python train.py --d_expert=192 --activation="geglu" --router_score="softmax" --lr_router=0.00119 --n_head=6 --vocab_size=8192 --rope_base=100000.0 --init="uniform" --lr=0.00847 --lr_head=0.013 --grad_clip=1.0 --decay_shape="linear" --dataset="wikipedia_en"
Below are experts of layer 3 (counted from 0) of a mixture-of-experts language model. Rows are named router (the router's row for the expert), gate (a neuron's input weights, with its number), up (a neuron's input weights, with its number), down (a neuron's output weights, with its number) and show model dimensions 48-95. Each number is 128 + 32 x the weight over its row's rms, rounded and kept within 0 to 255. Numbers have three digits each.
After each expert's rows: "comes after" lists some tokens at least twice as common just before its tokens as in all text. This comes from a sample of Wikipedia text that the model never trained on. Tokens count by the router's weight.

# expert 19
router:103159082179160099160108160127107153113115066125083175143137093066169148144093178109108176154096090057125144167163147125076119114089111154145165
gate5:108056121092114121148102175106084146155110155149146099179166181119102120125095094074203126093174146151158167094178102102123146105033156144159096
up5:132075132101129123172100186124086137129124152158201052222135150131111113159108093092155139135183148119147190152215127142121146122026157114143089
down5:103165146085200136084171217059152158145132139098176148143110126102132129087128154165189137106154112113126074085150142105101144122085153125148115
gate6:074114132183152098134112103092097150133162130137125157057106084108166131131122154076137132187165109092115086077136114097134163124182140120145099
up6:163142162166117099162122079154165140104170129124115083131163186139171065078120170078130135168149110073120119101115071145199148177116194088159123
down6:125181148174122145094125147153143149146111135133133159147160166137106105064137114111132141129073143087173110137167163117111131096115119109113136
gate7:133186176090122129127177073142032106103107143148117150157136137108163127061131133133174136157173142111140108151143125089130091101104133135151127
up7:111182175083073094115107086085079090130077142188122175144130145116190114084114132125151099146162142127141137145125128068148104123075116137119105
down7:128163143118099127158080103119123072171120139147131125109138115076158114135093155189137113109145112159196146164107189108133144146092117115162139
gate8:112117097120064163179157162134151138142137118145199148160171177100125120091119139157152098128045114167046110099124171140137115132102148173130164
up8:119106101141117162174103158185111169095121094153156095047169143163118107089171175130148185161143150155106115116103182153133125159130130108076139
down8:173134145141127093148107155120144067105067097139121110194170080106065159179144080205104131146132102086137137075191106128101085221160152055162127
gate9:149132056100138134162069094143131098197104135236143159138142166151164142187131086124096157101201086101119139120066118167102139063099149135165111
up9:142127098134144151147172140126115031118099144153125137138095130142153155192099135136125089181130119106104124151122114118188108133121150108101146
down9:118107107132126111110149123142135146178115086075149115080101145110128133143184153104164136111182162133138118094156182146132180134144067143094054
gate10:124173135129152062178128108120109164106162122181123088132131146202143112117125084139137176198088164151117128110106179154152103121097123089126129
up10:121112135140139128079107146172078158138112122042110181156184147111096105134122125093144134130143104123155077097144099152118188164145125116114123
down10:141195111153176183106140111086145125215174117088106112091084158122077124113152131132160170193096139118085131107101078192135137131144236113128119
comes after: "  ", " 0", ")", " 1", "%", " —"

# expert 2
router:149161073092170122168150107084135085160122146082097152174102077159141186111112140159117064114123111108138092176102141097158113141138107091071126
gate5:114142159083137157150158118085158111153143120109093102107159151147159104103139063085172137086075121131110108092109119114139115088169168116136207
up5:092168080172150152100171140132087123114179174141133136140108197148092147087130150128112174183124133145152154166087124093129163144064151152082155
down5:131088120130172159081074198149136166137113155154191152148100156135173111131162140131077099115096146162080126088123074116081156148079171151197128
gate6:076072114126150054104090163216170125083156106125080111161129089148091134157112114180110075152120101146124095111119127183148131157126088126099068
up6:148139088193123127081160135129111115119086115118114143089134059105076082125090067143141158190114158140039145147089094167184120120137131166117082
down6:153094133085173129133156134061142132129180119059092130148110105158099139138120142177176112145058171190150094127178109069139102144170147153149129
gate7:106136152133121117133032164127155142118084082175107152133132123111168096089142096150065092180144148123145159105099151103132095183156098113142117
up7:128104113130130103102114189158088170125136093161165100163146129098099149094111144155071083094131160110154133189092110181145137111126130197104141
down7:135159134058142128156158120057112119121118098108095142150134127171118112126118132130147137128128102138105109076122129155086107149133079038197134
gate8:148050184122107097160109180170073136138131145117151114191166149133130155108143174090143083112082070126113145140149163140097111132182181104099140
up8:109162094130152128110180096112179146101166149095083095153090115148164142129127126165181162105145136108136071122113128147135089108195094153155143
down8:103095111073072200179058121148135090137107078138151152174147124103150141152090144082128175144125135096152101132100133110142150074157086127090140
gate9:147177137127088121149149188140081062166178136173149139108177166107097164053151132121138129101099170120148181061131142142103108178130144131156131
up9:172164146108122111128138188075100142120153118127115178146148152153136170146096076124148172180100111128088141077132172110123148087117167125115108
down9:168150137165167146146118199093092169085102185116143109177097149179162139169097192185125093151130103187113107152121132099097165115111183175104131
gate10:114139171116140099114094176122221113131058133110105119188165195182135157197101166128108099137130093119158139109145144130120109162128123142189097
up10:074120140116136112127066106148162185185156115084080140096063180081102173133122122132097094154093131124143064154179138108099109173136135151114160
down10:132114126139093196184127099084157125120118108132181165117135182163185119084132141120173207098154130124143163113033137130163054093094053140106130
comes after: ",", " was", "s", " to", " he", " and"

# expert 12
router:128103113178126116109067122116174161141123093092138104170151070109199103130137153107098100087121125131092086119117099158142141162161098108155116
gate5:133227142108126067180195133172156163134192119142136152118141155110099090134116142116161093116154156122136150102195158097156107125142084133164142
up5:108022112139163160126118142134150161119137094159115106122173076159140140102101121119131130127148130101154129137071123165125113090107200108103072
down5:147110092085082094161141178085123169132160092141110148060093133126122124159091113116160093133114113072147142136166095129148124179122177155153083
gate6:081117135145141139154187170132146148120222121142099136185089125106114134188095144101150141169143087103113078075108157165082125092088084093162131
up6:147131065151091063134066131102178136087176145150125167178114137125110095080176081132146120108129149154105115152125178186122079123145112112138212
down6:117119144098140114061114157139180079134123152177106110146133084118158089152090111168096100122135126099114108067148126129156157154129107158130089
gate7:190180119087120090099099090126141104089108172140184101170134086077152138151177177127106112130171093134135158129132105155146142129087145076085183
up7:148124153148105124133125132143215166134122121183151068115161123111152114149123126119111203108122172149069157070150092108153134089142096072080105
down7:138129092154116156155141104098135030118074105106136096140093193131119159151155145116158104103139131123196118129149096128090157113124123094206141
gate8:169113157163145101086106161127142148130093137129103145183124136139115099122144162140193119094100079140155082107096142166139094113091096170215161
up8:104143156133132087126124080227130190073087124119091164049119118144107131215192143161105116114131125112114173127126126083096143157133106138152154
down8:113107148131207149124157135093080036088083151138125104169133124089159117126091107118117139121157151117181072145106222111132104120171155083152133
gate9:125087155121092156181135187149118092137135070087135100147099140110102188148137090195086104114071139127136134097104114153090099101143179092068088
up9:098155063083114223137140164113090118124115148135156080104122134136094122118138137093156105142116118181153148180122143082104082168098131170111113
down9:121149137145140123109142099123140134111153118093133217192165127143148152161180117162088150079138146110079131064101134074144148035125197139127131
gate10:153092178107096186132112126111164102118211107144162129073114113113185119097121105143101115086144029148073122138182133157117201108155084097131120
up10:114113172100127097110100126119103146079139167136130124120125090147144089105097149129095089112125138093138147142152207103117120127200133098123127
down10:110129175120144121125122135151174093170085137143117161139181108112143119115109118135113166144108136087137136157186120114145133193143107127123097
comes after: ".", ",", "|", ":", " $", " ."

# expert 16
router:147139090141113068149110126164155124105171109154079149076109147168111125129201130126167131183114117145138138091075113112120221152166079076068092
gate5:112135111134180130083147142120102180166086134142111163195143144160071121132170136099109114100104119124159147153141097157169145142118142187149153
up5:139146108169177177154173119097124089112147173072123154131181105122147132136155131160076090065082158126138141133154158065171116112114148114132128
down5:132080186091079197132091117102099170137134099143140108129149135222089127158167191119170106102104114104117144100103111151166139093159092183133171
gate6:125135114105100196103096109135130165123137134153166123137092117169106095083096175105085120122183184082125141171160152085123110132112072088197153
up6:096124167115141124197115051168134137165113142162114133181124124184163121057113151127086124103088182117125084132102106113060080085135162092069154
down6:143149131091142149119087153139153111156116076120113125129147134101061122182184100121167140120154074158127121155104109116146188157128065127149101
gate7:135162129122176124100137143138126081154123160157094102112095164163068101129170118125132121155124141139129108185123132074152157142121082171134144
up7:131087162113103120137120086144135190180167091071118168121156051101179164157107147152105129133098149143113119112134163099103091135131188143136078
down7:125140066088098109182142183105087112126131107140137061139115111164131103122161151139188126107109115167119145107081110124126139152100219177115164
gate8:037154113118097169117178146078138124165081126148120164153101154137106123142060223042096180113153168110141093097094139119108165154117091167104134
up8:138178114108130169158130139106147065155165151088140155180185092144211126157116170098153164115132155111112149063126162150126146149124119125128165
down8:142070083099116131126150105189093133071104096136126149111116116133118129146141085161102098155124107146115187114115127113152088134169135082123116
gate9:116109159161124155054120153124133171125132128141066107106109186110154186147143098170112165165160077117082150122133137168129133125096138080163150
up9:157161073109077132125145153104071111101073118123168109147149157180136113147125117163131149127148120146156092038108169155126121125137136161096163
down9:193170133147173113149124108150153115108162096118136150103140124117139083127167079111135093082146152137168152160071127134176105129127050051086141
gate10:086163105086167185152144103150151147109106158139172118157168146116166128110101084089181145152139084137071153054116176124127104160113159080137103
up10:067127087176135142178111127148169125046165148150144147125151118083160154152130101087157110134150164184101110069117113114157107104138172153077122
down10:165146148145075166091162136140073124098115106148063137120061121207133123143143140142199091109103125157161185121129134132144144156149129154158120
comes after: ".", " of", " as", " is", ",", " with"

# expert 27
router:093113109175106124126084158156103127110086126169158114130169144092073084156157127138159130140180156152096172071140149131181109134184096157098130
gate0:190127069169073133121110128142100175104090158169111106097147158115097127155186140149079115110139164078172146113109151161119130141148227111125132
up0:135121085095162124082110162115108076128169125093111132149114109159148134095099107165140150126109065188074160114111123063137074143158087166120112
down0:098167108155090163154086099139163198120037172147186150112172144088069126119132204127103143093105227109133172160127114146082192139130094127116114
gate1:109110123119114094184153185113082135060132099136171131170105151130066112135140109160203121128175081179122148136121140139145163145152162162121106
up1:096143126108137117078097141110115154137069091084081180082216135188189146104125143125064145158147090125144122124132060110172114136108072129175156
down1:158086139175095106149139164100089051090076097150148112127130114167073129083166143099146115149109099161127206121138107139145201123167132116160110
gate2:072056077123113176155141116119104125152147105055100116061156124155153181076120158148183162138141134189060108099121124152144117142125159121131177
up2:105103088182098139083087068167155147182097127153082142070092178114138168140146154168194142092148145151075119158151148167168061085083144157115174
down2:180199138115141072120138160077180141148107196147143141146076116117132118102121119106090132104145129193182104168164111140119107125132124125138164
gate3:100151117190123177168156109144094137169118084146148101114168076082050092134116119111113111090124172131062133093166147146112140118145134135117059
up3:100168144102111118092071131104144140091070119094104126168097167189140142136204153149167171128103133087162155169082170126133138094120173105152161
down3:109096121120178133102148151140118120138075114108111130046183137111087098138138128174146108098111088120092139092147100145157140124164150147114080
gate4:127158151130148066104110099137128136059125100071072137114181076148128148137154131113151143149130104109168113033146106091178207066124146126122097
up4:152168144077159160128084127159117127128085088193128102149096102189153132098130124131160088097168057150145132138144126108126116098103105105133173
down4:118108099120120077126174117087122146120167153072117157154087125152085134093091111172139114089116137115122121100134113145148141158160102069086134
gate5:176160144167090158144118111118139179113180146133153192114113118084147097094075109147101166187129104167106141098105138098109198069148141114123119
up5:156081067102107114062116098112139145162086144120122134190164091125197094143154162049121145090130181103128160108103127117158150167129157144139125
down5:152124102154114138130155121175121117116102107156091161063097171161163178056164116199145187145150099130054121136115087182132112187104113145141145
comes after: " |", "|", ":", " United", " (", "–"

# expert 0
router:151154124164078113136091127167125121153099064106130096090144142110108113107169116091132141182126106069113130032087114143118217178125097096094140
gate5:129159105116148084144125127172176144098102106096173082106186129137128077126139067104163174067091179116164178090135130113152126153142129093122131
up5:115136079119122077194152108127145141168066083140131105115120101111158136088093135114160115109146081070198157140088130142168119117121157094083169
down5:093100121090118113130177149126143130055162210062108153119162157126112109120138099122074116119135174170114127119126116095090204106099207180095117
gate6:170080088118149162127141137144115039110136041135114141129124169121067125196171150062126133062135136055111166113115113118132175134113124129077107
up6:099134178134106102103113186105130186143142155121131092147105146157182126086109082161106089179093160185139117178142149159148088153138117101250135
down6:120169170093125169107133115119088088171141103078135151113078063115091130166178077124116144102088094078165145153120158121122176102157118180126112
gate7:133150109122133151067126190154087136107168154124153162169119105098139132079157096142127146150115117128137184136104171083117167115196136155095088
up7:125142130146117091073119153151059126106142128113068175178133102091097161113121111088156142135133135117126151123135218094120192098177138155137117
down7:138136116112119139159148107138151157103089131099101075158133142104155182198138151149156131123120093124124061069150124150157107078081069125138173
gate8:118111128158098164103140130144170146112131133100129164105096171141118058117135155153099155115145099137054124121179170092124125160120151162119143
up8:172122128077146106115069109170171060105106162156180176138178096110183189131108093126157140108159131085206080150122082153078176107151151097117147
down8:143097150087069160130139114136144095127142170090111087058148105101077092111119085152077107137159061168140101182107107107158082135148109148128203
gate9:108142162133117121134123122141134143107116179131116093083141146097176178116146092109197137060180067103113163102156134076113139135142132091109022
up9:177109079125147147110101125098186078149169147167121115100141136178168156100070139157121129129134072140114094163156090156115121197141156144121163
down9:097103076113111142099112070149100107137135133104128114146115134155088139131128086171170152184164133192101154121108130188094173113118110141094111
gate10:070133118174115114157150130163145192068117145133128113128128144076141159127137099153124132132095152161097079137134103154130154132152136173122179
up10:075131100132188150137167066155135140046140137111152076123110100115111207140176101138136128141079206155098090156092084134169129150127086158093147
down10:081110105143097116062109139108117087101115123057122167141155145113120162139113130127145119157132104118156135125122120154075107154141134166117092
comes after: " of", "'", " in", " the", " to", " for"